config.toml
d_model = 160
d_expert = 352
init_std_router = 0.0273
positions = "rope"
init_std_qkv = 0.0431
init_std_o = 0.0108
beta1 = 0.95
beta2 = 0.95
lr_head = 0.00748
batch_tokens = 65536
doc_mask = false
Below are experts of layer 5 (counted from 0) of a mixture-of-experts language model. Rows are named router (the router's row for the expert), up (a neuron's input weights, with its number), down (a neuron's output weights, with its number) and show model dimensions 0-159. Each number is 500 + 25 x the weight over its row's rms, rounded and kept within 0 to 999. Numbers have three digits each.
Before each expert's rows: "comes before" lists some tokens at least twice as common just after its tokens as in all text. This comes from a sample of Wikipedia text that the model never trained on. Tokens count by the router's weight.

# expert 1
comes before: " |", " of", " and", " in", ".", ";"
router:517509500464493512526455513520526526534499475479494522466470485505469538464508467482526520509491469486515471478531465510507540531497516522514513455464523488489484524529515472465524526461507521552496526464466518537533497536552477493480534504449503501446495505491508541502508508512483526529486469485563494491471515504536545528537483514488523496475501517509540515498515474538521526544485511467514514505485516466466469489504490479517525509477510527515507504474543536541529511501480522
up21:447497499482507493503491525468497457521481517480477478445518489467446476495525535499522500498474507527497464489492473512467505514520485518482495477479507489508485520519507520482527489465486481500493490468519507511502497497514474503491518488463439541465499552498491494551500534507523517500481538478540495505472518490460531508479448493496494510487489468532505521532524501509502526479507538499511483517532473496479498513523506514532541475460475566519571536492525577497496528544472474
down21:484481515515477501416499540484487510476491499510526517503513507516537473514505479518506472469474517515481477502481515467506495450519475509512505464504525491490549437444477465549492493496528445482522491474450470494501504482513520522551502514496501480510475487519455535523493480494499480458489530487486524465480455518524469509493521500516521497524484477497511487534470484475486518518514510520510540506528506572487495520491484467498456523528487500533525500505459550519538532502486477
up22:495461465480476503547504493496474499481477515521504514489506512501517528492471472466485511486522519523534510489513525488485513504480558517494453479505513484489536541480524476512509512489511483493493491469502498511559473515501427480516535509497478592479472503546533509488505482480486516505492500514495544426508519488516533481525548538468515517477507546540523501448444480497491496520515495521465499501473538484496488463532491479517470490498478498509513539495514551489501508512492495
down22:515522523461472499466506460475429510512486515518547462520525525496517484494493492492506479474530482528532570490469505505470480482505558510522475522464506494498474489483498530492472501518485510494471500501500488516525487526494471464491491450498514490492477513527501525470566471476497491496507550490508499489528520524501503506499521526485496439563518455517460461523484531531526508547505487500527488483506480512460539498516525455510446512465523496507555503496481491521496502487496522

# expert 2
comes before: "\n", "-", "|", " a", " well", " 0"
router:497492501470470522521462523505516526539488478485485508456457476510461541461498471481530532520492480484508475466529476491502544540516518518522504449470528480487469535518515468466535540472483514514491512475460521535529489518552485488478526506465515500463505521503497539510534520486486506541477466502551493484478529526534552518531487505475523497483486518523531519523503467538531506537489508503498524504475516477459483480519486486526529514505506541510526484473542527525525526503488532
up12:464478471486510501523512517518462585528549533492495565481497506498480512477506460502518481485503457501501521480535515514511474484520482527491442497487534495484524504475480469443519513507494504487488532482491531522504502504548469526512536540475498508452522533457479501506514515480481506476511486497487512495477549505470521513499471477478527491483521552530526540485532479515477510515476496460512512499506497496478488481464478480551493519561495480503434494525489511509496522486527515
down12:491505531488498479523500503530500513506485517494484473487461511513487479492504516523454472522457501484511507498511464499476486438501507478521471480478461511484503455489494509463505544528469435523511490532479529528507514460524543489522483498513531525498498490478499485483481510504491505514494480545504551538518529487423540497510472490513494490527485528523492500493468484495483455456499485473492515496512529531509518461514480473501490545505511494474459477531534566456525560506496545
up13:470474521496481467449512487512484522557489481505473489453507533531447502481520505503497503515508469515526497510514447530509543497487487489468529449498539508517516473504488493459511519502527511496500528471507548498497522538518533467459494530499502519463499506516511521460464496542507520504501453530512507491511565453504556499500520494532526485487523496486532481500490487505536496519495539485530538457529511494523482475535529483533467495479475486491523538504483498508524487445462476
down13:548498496497498514476489526497502520477500476515502439466522506461457495481541530502466456470525513535512483542482487484481514511477484514516496487512455544511543513446496516506519510551481488490490462531518502528536503541461524521531538483491508519519503474510512513457486472457467527483475516529520500495547478527457523494510491464480470497466492525442471487527468485514515516520508520534526519512513477567531521510486492480501495495552512476496505506528485467492465475509482507

# expert 12
comes before: "\n", " The", " He", " In", " It", " This"
router:518499506466486515526461507508527523542485483490492518453465477508466539464511481488543537514487474473524488470531473497505540539510515529522506453463522478483475528533521472461527527458499516538502523465465524535528496526538478497471539506460490507457487508490506541508511508506489513532481466491550491488476521510537548521531481523477527489463500514514531519483518468535522532532478519470502512505487514466469464493503491477518527507485516533506513510471539528542527518491489524
up21:462486478508524503513500506505497457541458491479474527487514519502497528503550515473523540495502516516510500503475454445457515477507513513485488506491520491533530526499533499493514490492450510513511523476502555508519472500520487487482460469485487527481481534482505469518503530507488522484468531515532491489465521508488521513500476476478503522475482520497480520522556485548510479524513543473566464482538504543516460473487537509493531504457501511459557504443529551516519502509480491
down21:497476467496496515440483472479539542504479484510503536502523502504511535531545468529510512499499546518515514454536479501476478510456449492513503510517545523497531462480499473521508460532479513506487489515421514541551480497454513466501502506506549497488484495546482526496491477530462497469485523520511493477460505500501530551524501491473467489479516470487508444512493496536480532473499509512520499499522480510471528508503462482494514548528468508545502490502478511501488529514526476
up22:497506454482484501517483539512503508466490493460520513492493509496461554493518472512486524516520503523523504469474465479486520528470526445489500473471502488509502520494558536517498510488495558493500517483499480532532469468494471470469523470493484518495464517508548511454518483528514534491472509518502549487505528507551525485494512482464534438478529515516530485480450487510513512498508522523463522491433492440518487488528514468491463516508486485506514536472522526513465520479471501
down22:508518499494529484483548511493484478544465520492554472475478521506537472481479473491505456509478494526493528483500476494488492521492547469470494539472500504490466510514486494481489471480496483520564469528474483471489499518502459477487499504520505470476510500512480479472554477458481507518566526484503465492506512491503498540510498522472471533529506483463494482517504505475490504517488428497473481523479496588502542512479504443497469496480498508454523519446497525489515499515521488